Weights of a small mixture-of-experts language model, trained from scratch on English Wikipedia.
Training: a variant of Muon for the experts, 569M tokens, 4343 steps.
Below are experts of layer 5 (counted from 0) of a mixture-of-experts language model. Rows are named up (a neuron's input weights, with its number) and show model dimensions 0-127. Each number is 128 + 32 x the weight over its row's rms, rounded and kept within 0 to 255. Numbers have three digits each.
Before each expert's rows: a language model's description of what the expert responds to. This comes from a sample of Wikipedia text that the model never trained on.

# expert 61
What it handles: Plural nouns and plural endings in general prose, often after quantifiers or modals, such as tornadoes, descendants, members, people, structures.
up2:149135143070078158110124172104148155079121150129080156106098140166156189147150074165117103125116163118116107130091086062083172130130150108157022173083093102147140143091094147171145152117165091127105152155092130138036127080120160156172164133115155153142095128111135128108102155118111112142115084112138137118132127112180167060182103141114106182170116140165174116126084127190101173128116
up3:179138095127170128126122157085129115174151145109108104163105170144161133157117123162148130116093084136098133057119132096179070122105069184118155175162070143152105132104145104118110119144140162195197130105164077173111155157140104111116102084169116138116119102078148105106119130075107182147129157100100183175107087081134076107152111132069078095223132116175128132124162125113093085159134
up4:156174096175040148091130116154153080122134126131148155140060149155137157097123125133173047126118076095076142117095103192083156129139153129125144100128110173094150064120110142128136158140124128050105109161101120155190146106126093134174170148179091091115082151146133130123129117134102156142107099172107136179108157111118154080206129204103140127120116182151115083160192096128122122106119
up5:160113111124076120147100086124135139136139198151111093169139140101181148139198182156173112093075057097080107100144099120135163107125092065159181082069139099078128190160101080168176117121131100169111086188167172129187115100105140142157144133163093114070123095163115125082164130109117142128103177109103164116094167164108135131156104136127129168115097127149083111124100094083092114112128
up6:181148128187125189137150158147134156098124077139041140122113113085117115172173160106138136142105141115182180123139124179086107169081148102098113119082108181145125125134146126091093071082154110113125146100182098129131137134173085118172116110149086156145098097168146171093128128176151054128076194160191139072149107085106133119108092123089127139127071177171075156131108138138117130165129
up7:155130097171154072121143118135140126162139102118120104083161129100147157172115137139127113119140198141117118148166123116091132146088149191184124086112114060117118083097121151131153171163145065121135141108077119179174131124111146107148123180084073151120126145118099164093086175143104206160201146140123141119159119185137055164123069131103079168113146141196070149104075126109122063143141
up8:103150172154115169148129134113102128119138059159135130204109184093195130144115071128081133113154149082169105049175132119165092154144173130180152183091115139153127135157147075123111169164077093177117077129150089138097135103150094056203117107102147117188105153137093154066133146087091126112114126126132170163136131175115116099124087102149128137170124092097135153149072097120129129158100
up9:119069117113102075104175116171134135132118107147131138094121151092132152109148123175181127162171129085142098119161152112156144100116148132096126118144087100130036144143174105096146238061144115126158130136110094150144163090093159143161117110111102201139132173130149146132167074082125075105137094162116126141119036118068126084131164124130110093112131194156139086121178158128106124191114
up10:114092149163141126157131119147179134101116127144167122200119168115082100132169145050143082176124183119145136110115129140151094112122118171171116055125112160095078082181112117107056120142029105131114120149098147112105131097076095160133106146164126132141118121155097165035155152137102097133156159150083153149161141132161083132162126113150108145068078169166132151122128142067171153159168
up11:118118161127113141121097133153152042120121105187169190148142104129077155171255109123139120152142099169102108136124074132146124130146084120094137098114129080144170085120127181126189116070122124160100101147153115138075116118146110147100116203128091118162149135085096073169215145171087072120128112148162106183122111116112139169151151133118122111137121141109112115109149113135180166136144
up12:208122133145158129137096116087142127096148083103135154125126130212209188123164145124138136162093129117181145086140163058113080118097111128128144091096091163112112113105151083091202122072105066097121078153130152118142144159128120149125144185077119111129158111143066151111172147139145091150109095098152201126063141166094116096129154155141179126167146143138169122181116131174112108144163
up13:148121163086098159049098125147159103113182093152137071191121152109165144163089153079115111054101145079127113124140152085079138129120107121093128145131130126098198110063145123105145152110111145110119181104152100124100144101146091135105144118174149120164143138132137118177159150062212114156150133158132108052148153165132162084091069158180100103113119175159172167134195137131127127139089

# expert 56
What it handles: Commas and dashes in tables and lists, especially between city and state or country (Greenville, SC), thousands separators, score dashes.
up108:125131063143116080137108069149107127160124130152091106095144075111103075153174140141157178146113123150109095137123114159139132197168123164096097131089121139129182095133130071139108134192139151162062146082051175174114152135148144093121089131107163095198155097174101078113103096146124077095149153132177150184138126101129102156077134182160117101125176125158092069113123120158179169144116
up109:131160143157145129123165095210074105088154165156107107125162112169152129101171139152127144157132158113121102140116123123158123147143100200108118148138103060076148075103189117131085146134169111140125178124114093105072142142065109117122112070103099038137104243166119135107154129187144095110169120141159124121144065086131126142154137155103142109139100138166121140096122141156146141046099
up110:129163138092183085133210129123159128124131118140091089125108182125078174082163106126103178141137185148174107131084121136093125062148109153150134092098083114085108145147169073193102100120130153160096155220116127162170119150133100179139122136098070141161078151135057126085119133156126102181131088089101148139112163127104116083116105150123118158130159191179114158129104091128165115174111
up111:210125130076116191082167077124126093149059170115113123153134088110172210146102132142126152131159084126091054108133128100151121161117111151116069081180097141144158121150113117147163149142110161105131087099097161138103121136144111096100113148145172098095166137165099155207107146121144159108114073126177187141104084102094192160155108068185145137135109120127098160158150092136125090149110
up112:132104145178188143042112140132124154106105206118164091135133096161176110126108168087115097119133063180094127157114121139102076191076148123135053101101155134148043101131123100174112094158119110086133127127119068118117126107194137109147122136094139114159155146179132096121146161112110119146139173214089160132087187129137170177092140152085147108117168144098108137106109150172155130121120
up113:095140089151167121147128099168138113123148082101124114104076118113180141100142110160136191142149157144114109115081193112116087125119206130126152086151158109077117143112111149144113107145104139102102132155154115109168185134065118121139137126139158058146147188137130100106127115137137162151120184139130117198192106205125175090162141056110129072135118199131097101092106177084067072135159
up114:123145139151140221139134093131162164116136112057130147079072157110157146104104124075116148157109079098090176160120117185133126162145205140099114090121148150097145105173149098136104118165126121158161094130080129101145125102113090130078130241157136140144095181151144155127169078128131121081152173092192105127141105098140089173150119151181094165137142105087141104090103098077159122096135
up115:125088143143081175111130128136139100089107078136101138146117139094224175132131182200160157087090151098112131117158140096106109093137135137118072127124139193119185132116165154081130203152184113073140158135121084107129109081170183107123171125131145118143168123134108189104103060140094113122178131149117139104164143096161098123111127076125148113134197165058071105106084159143126118125108
up116:159095153131135123103084152137151149117135096086156136114115134167155131233115130126150159087138128136134129138153106127112111160138128070200096136118172216112090151094116104110069113141098134085133082149104137131106178160143098164102165137145113043152057169083091094118121134154193201223086065131132135115144111177115146115103108146130130158126096125121131096126123153139088155156090
up117:137147140182110130068128148176179179149096105138144098133168175165146145157128102105095149127132163070104169133146136166105143107128149157103149084101176160099138133073140147135115112112188119132159113195128140134092094156096131191157062120127104101100171097076123162120144164142092149120148051103076075224116065113129092067101125118162129100123118158132075082095108126136154133160161
up118:168123066099158151108118148180191119152097040144113174191117122112101109167157097035083157159087149104122125066095188140140068123153112172135133117146185105144131067175099070120166131136124124129128126140157112090074134109126131099164139141138120147173103179082146113156107169145135113186125116132107117128158127081178144090135184108114099181126134132095124107127093143137188097159108
up119:124111124128160132138148160173115121171129098164109121080118143101095128118168099116125140142135152104073124239123110164084144115141148187123167130186147161134153085132092125146143132090069148093093052127116110169136092134157107097157189140113132135189105197100104138108128162145145105103145171074127148174122102131140068070177144100153126130110131152131103119112225107097044130095120

# expert 16
What it handles: Words and marks joining list items or clauses, mostly and, commas, or, to, via, through (Israeli and Palestinian, between one and eight).
up0:128088178091096139162156166154199170137119062176089102104178101128085144182121145134159116099128170094105126141134155166095130138146134094126164146100150121189157057134131156109108123101154151119124132114155072207118113113122136057093115063172151104143105111164090072127095122129137064149156148122151185109148103140135132085169150132181104106135169164085126107114162174057124098126176
up1:131081103163140078092153104128174114116103149121065134146101120084120178143161126112125128159064128200174157172101144177112097124116147130070163129111118138110131110154124116096088108053104121107174136169092098073126089154107076084180120161155150105159117111104205092098119145165165115123157175166163107161150115140133124114126103092106086145180169119205159122117135078111131211100153
up2:169128110150112151146134076145103148186112104095112155220154105152151112107131024139121089111117154087159108122160098127119082115044140102125113135152083148130133137143143136103113112178109146106089124197174170158115103160115178145136101151151118127136162147134124163093129100117051123161154125095132120089132125176151124118126084186164065137083103172056208111111130122140178168142132
up3:167168179164133100186129090106135125171199039148111132115140093079178161123149102137105100117162090110116089100123138160099134171112116061078104141151147155154135117091151126166185075106140128132181113118139142175103131058123079181145120104174129100100147108103163142043132147114193153078122153183102150112160121126150181139133088133172170110149104098172116172145121112129132093128145
up4:108060188140104122144111178146148105181201115116107058172098143106106170181145117099118134119132039120129106196084119168103121159190130156108134118142144178099107082079088118079156166109104151127125097131103120159154175093159122192138141151082130091142124170126099158109148147115124133166134165103188127115139162103123070194099132098129130168140123137122151154171143126092081114166069
up5:086134108099106077146155060157152106154172097125148140153144042137127164090150096122156125135108075148142151099126133126142127123072153146178174116080131123069099165124150132095087100106151097070119153152147125102081171129085142132162133097114123093091179136122124131176132143133097174205127140132136130107149135223174095086146094082121104152129121100091194117156203126117095087132196
up6:108102105070134132089131106108164159154182046149141126165102113149085105077143078097085090187132157129090153105178159146109113057153156174121138110171088132097142156140140161147149139127121106117152192101134101189101141090122109172142149168160101133101086160099062175080125124143121146161182109097144130169074124084134159094162155067190126153083161146108101183137137087146129109129126
up7:083140172177185112125116112085124160134072119108116126141097147082094144148096083194133163068179095174122124063182117102141100142087176100058128104099087141090125112128070144175090137126137079077137131130148147129169080188138127132147085117116127129164121152139132064093125179143117116149138142122144111099142187191148125036108119142155085183147119117086155115097136089120106120149160
up8:152121148096167156169140126139109134137106088148126188085132078076162171124115120140114085189107170143156128065117171075104102135143126133120085135130100142144077161117151128127141145111068134121141126164127088119077081128129063119162086111117143207119067077175114203109142072145154065115164142130190107163129132178130146169154132135144136112085083098153196138085087149160128104080138
up9:113147109086171149107104119079144074115077099135121159152153149127151114160115165118144165142117155098077102152094069167135069095080127074135103125159151100110111133113157110104144066151141175127148134122184155107150136109135182100166175161188152065147227118134123135096164117079143111162102144121148082127092023141100147076156107092146145151077111166123119126185158139151112149151108
up10:090186120088093099073145106126180153095124183097095178144146137108128164139106135154117147178098167083193096112123146121133106115094184139168147132085105092115120164156105121140149100140124107144085164154096087116127130109098131081149163150102161086169076111185185135122137152134136117116086154112142187151165127198109144099149081131121051197103118124118107227113133053104127140139128
up11:123079130138121191102116160135112121091168114158150111078101131129150089149174111105139105180102136136150148122066126104139163104151161138170054145171072144133124137113089140132127096149199137120106109124070105064126189139061111049129142124084062089088151152143090169138134115112104083103119110073110168152151155164172078186127092115116106164151132153155099137109131149206142170134094

# expert 29
What it handles: Single consonant pieces such as l, b, m, f, ph inside compounds or after hyphens, as in over-l-ap, E-mb-edded, triple-f-in.
up1:140146165135135133055110143180109115144136090121089095183086156154105200143147161177067108088154100125149101181137171080097182146065093093123076128106107154155170109172194160142125102155127075124137083126116125106139152098083102133153091084155081177121112118190121136101132158111122139123132179152150167057157106173149098133123117148103122065101114126169092137154141194163114135159120
up2:136080133104092099188130145137109050179124105180091157122134180135135147138121125123094121075131085128135088074132090166142049131192125101117163131134106023149124133161140123122108133147109154059134117154189122126153132127154104196142150149102125156143173119171175128111130088153150088135169132120056128148158086078181131105049137115143110091172133114159111127129110078180144125134120
up3:134103146090118149083149148077112095102117128129092150116088151158168116149156115116121165094091165098099096138137110174108073164164093042144075153105159155174147133118124126191137107130091127152100099142117100175122099132125153160161126196126166117135177145150132045076198140140152127135155142145113119077105162080168055098173151146106153139183039100095138134127102194126138136108130
up4:158092141125123217122122122154093153119129202072064113101114119128095117188151115152136114143178135116122140087164134102113132128114138117077120105083135129091164134184178120067158144156129129136038179133119151092137148056060099149135124088089132149130161177049088191129133125136095144137139156131120079100148113159133112182142161138175124128126077149121167183146150118130090133075101
up5:095166147186116134134145089160154085123107156114192142137154097108085110124163111156144162054099100184109140138151141084173155146060138132162117180146124092133154119213105162163099097119082139184141105120128159118124130105080183173121139124176136129150096118072131132117141090120119230136039114145129104105121127087139111065114080179111109137095114075144141111150138130084116085145126
up6:174079175150130099180131121184146153111123126163090100140182136145124114173112145111141178193149108140135067133144141145135121143088113130153176169076125143162121140101101111136126139155127131083148153097171133105195124083126137108152142157185186131143064119207090050129173112159101130125105135076109116120118149077067132111137146160093049095134155061097138140137105179084085105096146
up7:158161107140128140109160168072171120108163139107096133131132133133132179069152111127111161057123154138143012106114121090190163094097131140117142113126108195105114138129120126152142094101121167174139110141156173140144169220150085055109135142101144100178140110205152066101141172110109134127159128147114088106107063155073123097128118139195088117145117122162119107136096177127124151144124
up8:124112176106070128108124114217151116094151155116090147136127138138142139110206101082167159132119083093070111092073185142161144137077163122123075063127150103061142139136191141184134145060181150085157133087168115165114128135150142110105154160138147105149158121131129097142134108148103112170133061124126114135121121125136176119158123150158118102068068120131153092073093112103162160151059
up9:190184137113101067128115167153095088103180131162105134138114136147147160185119108124100134080073129123099193098062182085153076149097164142130145168107104106130122156132116117102128125117156134139189140179066119087105117106160136168175112117171095078113162169124134070166048170119129119128160178086068167189133152107104114087145141166129100167138104127135130128110108105117113119187085
up10:107176122156143040120104138140202113180135127081114169109133114110188122054133134160122106078135106126108164119136112159085139139128184097120158142093165162142117126088115190153125118089173137172123150082091128116093102152083099106129130099110079125193091134142221154183102098158100124126078118151124190077166089070135098114099120163170107134091160143123157090093107125128151133167124
up11:121113203115124123182184137146054075110094124108121115104179100081123152171134130128151106128110138113113147132146135131096137150125140134165122147125125105123106163102149112110078212096101118119163112163156130081179147135094119116097087091149140089165186056150064096149180087125190088100125184169154118060105105217075146130148128155183130164104137157131104165139101104104159135152140
up12:089110126130078150138145147141129151199109119128165134112151093075135094124123151189102123118087158157114151103120109114113140081159175141147121159134120136152102117095072106121194076114153134098122080137137137136129129072181098157163086124155149152067081124122119157146127139141153208174106161148048139103149143201099128103102078140152145128163199116111187078102064095139061132161084

# expert 52
What it handles: Bare space token after a table pipe, before numbers or signs in sports and election tables (| 223, | −12, | 64,01).
up0:176071111113155102143132117058148139119137199119137099107115124115180094128077142119092176102159120104104138157109097093169133137176153153171077127129137100158134138146124136098105150120153135144119077124167138105122084126161127148140129133145122152093090171078138157103070118160100132112135239103146153102118135132098136072114109098068180128114144116125112067151156220064191152056097
up1:138106179159148122096160121181105208109102097105125126138097101080132134179112191111169095092097111137165154091116101101086066124151164139104097203091094147137100176221120113117160103135056131134091141163165115148076125074127152151125171128136159130111093139145109116140156178152153117075169097120054107111124162146166141062191133138124144124148140150134097102117118113137168176158101
up2:094132171059110102124124115151144126125101119123135156120139163157054122071130137150126131138159095163144131177128137151118081080127143144122092129123154066143072161198110136129191087195110116060153127125121100093125119129095108078103197093147141115171111164129134070128125140030141168114151084099113167160152139138141075118149123121141113173100062170179210125120173141108124159137114
up3:124111147183157147137128114073120153082127176122142116109156166141186123104139121118110127151123149163118145111120107071158127123110143125140179162131061158171119162163099122167054108117123170149120136047069120126143074115107126131181118185133137167124158166131135100106096104107142089123082110133082123064139142090137174105131177110178192161146153015145043163123137157138129107156139
up4:060156208127035156145147136157162092103193158142098124114126109127167147163138130143156088062128126146137111125042124138113124132152137207081161127176134129193132114112078136094131131150134120092074172114145105111142165149144148104131127109095108130132111177112129151149115145139125152078109134150135130105121089164063188125116131115127140102060182201084131097177084172110136144085125
up5:162108117074097154136091147104125128096158130176145160140147113129113127100094130103082140154153082143093055164136081107078107144122165147102084100138117097118123203159101115148122096113134121140133147145100078133186185083102058167151142119153133162085126128119119118068125162118128093104110078134167123101172143149117196092155061190142119185128152163141210152153061187137133159168113
up6:089133085138144127171137118149175132144171166127081098116119131196102181146146133126148142034083106148127151203127129179119162131077181159161139083106120120114170133151075192121151143121106100182142114093092111119124149142087130173119172146172172084115084152134088072148098113087142143176142105111115100134129075163067157117174088158071120159096105147136084141127122160068094140126093
up7:144113157123137138081153098139118160071139147162148047135117081096128074121101103150148138140117173084136154133115111117101145105107122114185150133096196105148150188147071160075105124138160178104166120146125141105122141166088129101088107101110142150099118128158082108040113143158130162132111112146158072102068152182210136127100087158118161197142135201150114191126118126074150088137151
up8:110091115165142128155112138157098089119126101156115106124098098136171041147135110168166126121168140144188169134107118098146130176128190114103105127022114104161098148147122133127112119171155096132126136116137134085178148064130155140097177077177149173148103132082216086130067192141180146083116144116090122119141086135093145163180132125097161151113094070140152149141119079177124160135115
up9:092089129105111167113140187145093079147106173126137142125146118115090107154095133075102126102097101166117136152161103119099092179126187176185101148107074185145089214173095139130126051102148155151177134178107119163127162210120092205085115106156156112091106169133159131122176113114095070146127125166130135104126117134122179097083144170147124139112107125102172096129082136084113106098130
up10:120175131151172055173078108182156106125105069140165185097065175137109105100123131099095102199105158177112132167104112109144129117159112162104104153179134150073182114112133091154097153124162153132166090153086195131132115074182128159125142119167127110110108129128159170066139133160116134174077102127141127124085088172089163094163141141086137119154071098063131094113096140137080129103118
up11:143080139118188165144114106174086120113128186130119102095133144133141104120118112173165131116167133115060165167152149117135132192149112141082081104111122165143146108181167170103162138099124094079117081100104117042117166088144157109088132147165080095151177203106157101087106104074097136127157234151124128132133112167145132124135109162120145075139082100113118197077120090099112128124135

# expert 9
What it handles: Standalone space or currency/quote symbol right before a number, typically a year or quantity after in, by, nearly: in 1850, £, $.
up1:130065132064138117178116107142097187067151163117123153080114133094208110133157148127093141158148177116103119157094072102185169152183158100135135154115136098141188137171139185081139076087122173114115085155076079096174107121103119087106153088149161154087164092126139168146142078118136112093108117100088097085197130152125104182100161126112123125124122134143146125138121118106122058146176
up2:151091173141177150121160103094128080081116189101117110106124105129144150126129090139109122089142109095124113137125110160128175112076144129133061144132123129098143164122083165107160169151128189116236061169128112083139163146154018163115081158158131118123120158107126144079131110096111124193138155083119164178128124151143165126101126084170125096133112172071080159085139140118103176111101
up3:107121162172101159131078110105118092181146150157022060039157179214127104130162131099091134103144087166111160099135070150148154175122146089169116129164152141068149124147125131086120123142170125130133121116155060095135155110083167124057124154167122153111083134129150099201137133132170142136152090147133123133145097159082183107144129112138119117153148100111097185096131099141135104129111
up4:164068123184175145078108146130165106099160108134176130118168161151083150124137081112141110113180187130152147075166105096165142142170111092157148091130137102172201158168142107153080165111149103106116088096147102092107092154131140136153103111129104147118132057084198144207105103062149175094112195108123140103073114112148124129106119111106102131126106184149112064150132096149116155180117
up5:160153093114104131167171178142109131165096172094080135096139148118119110203189154059134148092112165122108075115177113180179135068120127090100091110115152100137106135127141146157170106123145096152158135084188082172102109145067125115104110152167119154100110173103094098140151130095136119120082150113166161161115194117060092115130113150069067181139119105176171176110151114155113149099102
up6:146104140110097135065164095112084126142133151182098118141086139204107097141102148138127126136099143102110174120138124199127144153118105132153120156119088069136074075196097171097096130124143126092112122084159109063160099088211097133145114071127111186116157166081126134194167102117137124160157123134166117102132171103113138144134151118137213121108111108195163065149115144104172069144126
up7:106118136148140116166154125188126141153083134124145126198101155093100159158112157157080158101124098117067115192106156185091107156148134116142201153090146102125152120082120125124192073164141084096140127099106124119143139137076112080090206131177105128145124101177070186144168069101131151137088170154119123124186073079128125170114171077088115139136124131142077110112094152151160160153155
up8:136163141091137105145164110125143137152095140135113133096050132083112113215153124121136147155093090154079150124082090155168175080115122061083076102105188145101061128135135128169165176098131109173138120126141166131118199187113153059117099185097136108103146157161130164168123072116126112151174116091143135149116110126079156103099123157083108130118099119166180116188075139127151130127078
up9:177110138075152107103146103156135152108117086088180114069125087122116155142122115131154109114141195139125202082043133152149159169143124122144132152102159091121138118129128097124154152132103092133130124089133134102089136127091078142133095093233136118111163158131114051160110071157158163176146150136102119102108120173164103121096115066111202157157129110082136136137123167104144054185177
up10:184102136132113101107095143150133115134072099146078067150093057078199129109152156190174138094138078124132109114121178144127169089118151144087125109139108142125152164127170138106174148065148108131119113139099105143068118104126139151154169113107175142120082163101105128091157128072126051106202187144135108095116157130164131167183133133109180106093080152195117133125170158108152148164085
up11:136141107123122170149112106099135144159129113102133121111133115162176097116136068080079100091088093102025135138121148107151123096144086118209105184152193137159116143187156146125149125127156112132118129114094062150126125147098113100105155160161165142099100192123115149177087152170156100099161164030122100149172146148103156151186132100133150127157066137106149080061101125104132158111158
up12:062172145164104121056185129102122084104141148135112102133096116154147101205130193172169140144157105149082163144147165112067192117144130148124109122128127129128145142121088068129130136110129147156180165169089101114115168113167101137164134147187070171119162116141090101115098124134161142152129072054123133189149080126165100134124080134089130094074170057151130139121184125134099086124149

# expert 13
What it handles: Finite verbs and auxiliaries following a subject in narrative prose, such as was, is, were, had, been, made, became, came, formed.
up1:112088101136123109093146099163143104122129145109096061110135181105086134144141141111104144125114185163184096097117128069116156165146157146135123151068152122106117149175118144122203155144081164138156173160067126101141163109141050125097095130178131143104072131156153142138088132131135067089149124091107196161163144179176060174173112086119087092093108077151134179117138080131110163136157
up2:142129136107137133111133013180139103139110102149166081172100070162141082156118140117131100128120147044075210107104086088127075156102137138168106197124141165176122143083163110148153140122119121096166121157116081147128101136141120152100177152119158183162103086127147107158168138131100104104116115137158099149173154131101115153143156118094141163107045149126150100144051106094117161166149
up3:134127120201113150167112071147104106132160158215046140199166109104105162150127122162148125174148126113152136060100113121080088111117179139143136191128053141108150125155168138189145137122097127130094170070154119077154070147147149158077128121116069154100141101162102111159160097086090156108087153132135145132130143074165157144079126116085105135161175179142109141152127134139131150142089
up4:170184077124081130115144172184163172134134141203173145127173177136080136094116093156108142142120157109154162059123085079164127105136086134183081154078144102116179125131123085169131136125097097139106122080117092124099191135125176166085110131208141121125153162184116133084120122117108088172111152128116134147125228107109113116079150103100113151128146097094094126144121154110138117164073
up5:171133172141149101172107121102105117138028064153150156114144058110146080164107151100086149120111115098143136114124119127104112162200130101112131099090132102154115150115108135115093066153111155136159143170144150119127116114126153139165148076166113157117157128124121123180121147159168105174030102180093148150115108113102123089069125174131155204149126122144168162154156027102170166139141
up6:182144128098123138079105176116179118151192089165113093115177062160126170202125123081163152135114144110064113124127181091087130144202170147112159113132103116109085092152132153169125062140126167137152144140110109121126086105153135117179114138108104158146156114115121090113126126145131088062137203158124168091111084120087164155109102074128124192201135148103101145121118170181135173140121
up7:113155159147164091159171145118150093150112116123168100126155112154066170191131090100167175111093143160086105132079161123099187109102099181126083129117131208143109130141139158132135067147143099123145125173071061101126132145096118127158124130147158081138095150162112181177137111155129153102089132052184103127169049080100112109150127105136162097179128185108100101109177107100092113109106
up8:160085110143132158149118140101210080115131173146101131127165149106148112177106089123179149097136116114132183173140097170095137103051152109106132197098142127162134138106086085138125131131142118146180100200140067108154156194164114149127084150116086080161107130115124094089165163119104152122147167151117084096175093131132138128144083112094138065151109122181102159197071123101081152147077
up9:126108101173098090124194169126114111129163149150117106133149169152170089150160128129139134134085138133156106070066115155127149139159183155078149158121184083134109147088165169161174142129086166095169094134146133141090111174166136108220079069140111115091166040062153102083128139096129141183120132153097113131104102079131115145114103103105175097137097154101120105165169087164133117177117
up10:128172099198157139126150128112174112111133165187155108117160104117124139163116099129153096127155102108085082209081133148112143071096115110097102109159057145165103116117133092078193175131100177154116137114114085098126157122105048147094147146136131127168114190145102128102190171155059136063130153130098131128117135118152220161100130113160125124086123151164101104169106104112119089110175
up11:131113061137157151146133076124142111114155111060182170132074104109107167096151179147114132125140085132151124102155152126161116133201110151142121130092066139139105137146139125148140154073148077119080129191110136154100165169072154116158091084218069087125106095141125140128160095152067111107129158152118151174132152118132043109156183107082116098130114194123098108155134112115112114175182
up12:123175127140126090169105058154138138081073131112181141127152094110131165095190058129100194114138161135126139113135132087118095036137172182083166136130102094116116131112159121154096130105105127158149055119107144119131166186056135048154154114155147098165139148136165122069110123141204136141084112123073113150182170145157148122176167120123111097113135157112171129124135118133127153082118

# expert 39
What it handles: Commas and conjunctions or relative words that open a new clause mid-sentence: that, which, when, but, before, after, while.
up1:105180154150203151180104144152183101119137165147107111112166215101134140093161131122093107173112069098116148060160143136126076110139129165155097144138088100094174165158133133098090126135108181143145058138108171088172124141186151091142133099133104147101106152145111060132078160081115136145081107142081144186117175108153113119137166131147118201153118118176088089113116125113111126085168
up2:136095157130057141083118123160144128149196134147156125139134115080095138171193097096119099134104120156150122076089141098199125122125190134132170160142187113149165138090117168122171122154115175125093116154134065077147136094091059111174114132136178129107122139074093151173101099155161102183176057080122122170125134106136162159168170088116108087126176131090166134142143123184115117155091
up3:083094136108113168137075120081095080145146121111056065097114161116111167090129095156145109120087140126093131157092150112180126105143134079151144120067141186094198111069121155080118107102187161104132149181114140115116128094086110114125185099155153098217165106137098139129099109163105111157221133090112139164164129154141153185113134153167116090114098150147094149175090154146148125118114
up4:133194146104153174108122166054195117129109127138103080199091162108122145105101133097154073158103164133114128114129127133132098123148105121113088151145167072114164159177125110088137119126154162154162204126148125132146126156153074135139126161151119137114043059140143133111194166109082127153088143171139159137079131159157107171127076066125140174111150154134125175104119092141068069076123
up5:109114176158110115121108109117143079204168166160098125140104081134170115125167087129141135157162170125137163101109113142101122164108125157108152091106167099124063084135127121081129112153177152117080174118110086066183191077121097177145076156169194098141118090100129171047104189083149156148117110159125082150129198088140086109132150113114096120160148093163157117131116139141153115173100
up6:078166074078075186183126136132130118164087083146169131187119060144128118092227077112158123120186080127122122161104162123075111130131112108155107131154121151147144105136133148090183119172141113118174142127163201081140147073098137098091130157170140113148157108179109112175174146099141150139152149085116110104124107113168070156100109096126080184110074146137146152149124092137102162113127
up7:085134159082166169125114158163135097125126055172080086109134150092042127105063126108091115182092096177156141158138143103130132165163149160160122091176136152114067158115172142091114181099192179133133134113161148114109174131094125094128067156148137120095133142168124137093138085169148112138114149140040063171144110131088100123197119126112118139113093073092167147127141149140099147132114
up8:178166143112176129087142076097156121152092147129071108111101074113109172153178135107119117166156070153182062124066121158159133187163071118129121105161118108173204131158097117085146129064203132129119135108050106098117133123176103113194144135104145106093117131152079183087111135112123179113148102145133099109152130140106147138124116123144122150130121056187101138133096113113179088114146
up9:109116112195122111160097127122146159138159107141112151049109090131106112070103147113168132106113140092090106096101089133095149063146107167089186126116147126122122173189128218148160164119147161129099127136072097124160163106192130106136144124116113125143123104216073122162122191083119162064120093099142096131107095131148121142162147168143106157127128160071162091189120119135190186130153
up10:136111101096113147160120140105165100154145151103135127080162126161069151103140130119094167107079076097060068116093144131188104172112145156100127120136034081136127143145075067078115150129166051053142129178163114143137178113166168153147150158133091145140087146130129104193136140141124123160188092129137107127139083128129141111110188143136089150113110144120141122080093106162196126157178
up11:119133134096150137149137128180134132140087149115137171149146134142154194067141120123169134153169117135105128086187117130139116085183168105108180130145104132144077119137154139144089185156160105038148105069096099120098138157165077007146162066124117132154143045128140125099140085131129149129122117129140092145120187147155117124134140172127080124096111163119130104166130168205135097086089
up12:183160159137115144188121108161129105091096135131098149112117151142122124119132119149121133188093173141106126113099025129100155110166109094134140127134100159094120135119068126153141155091108154111094108166236112179142062087119132074065109128147147159122124173143103154174131175100166131145105118153130087115130054130115197144167099133113139148138041168161188088129129125163157128145097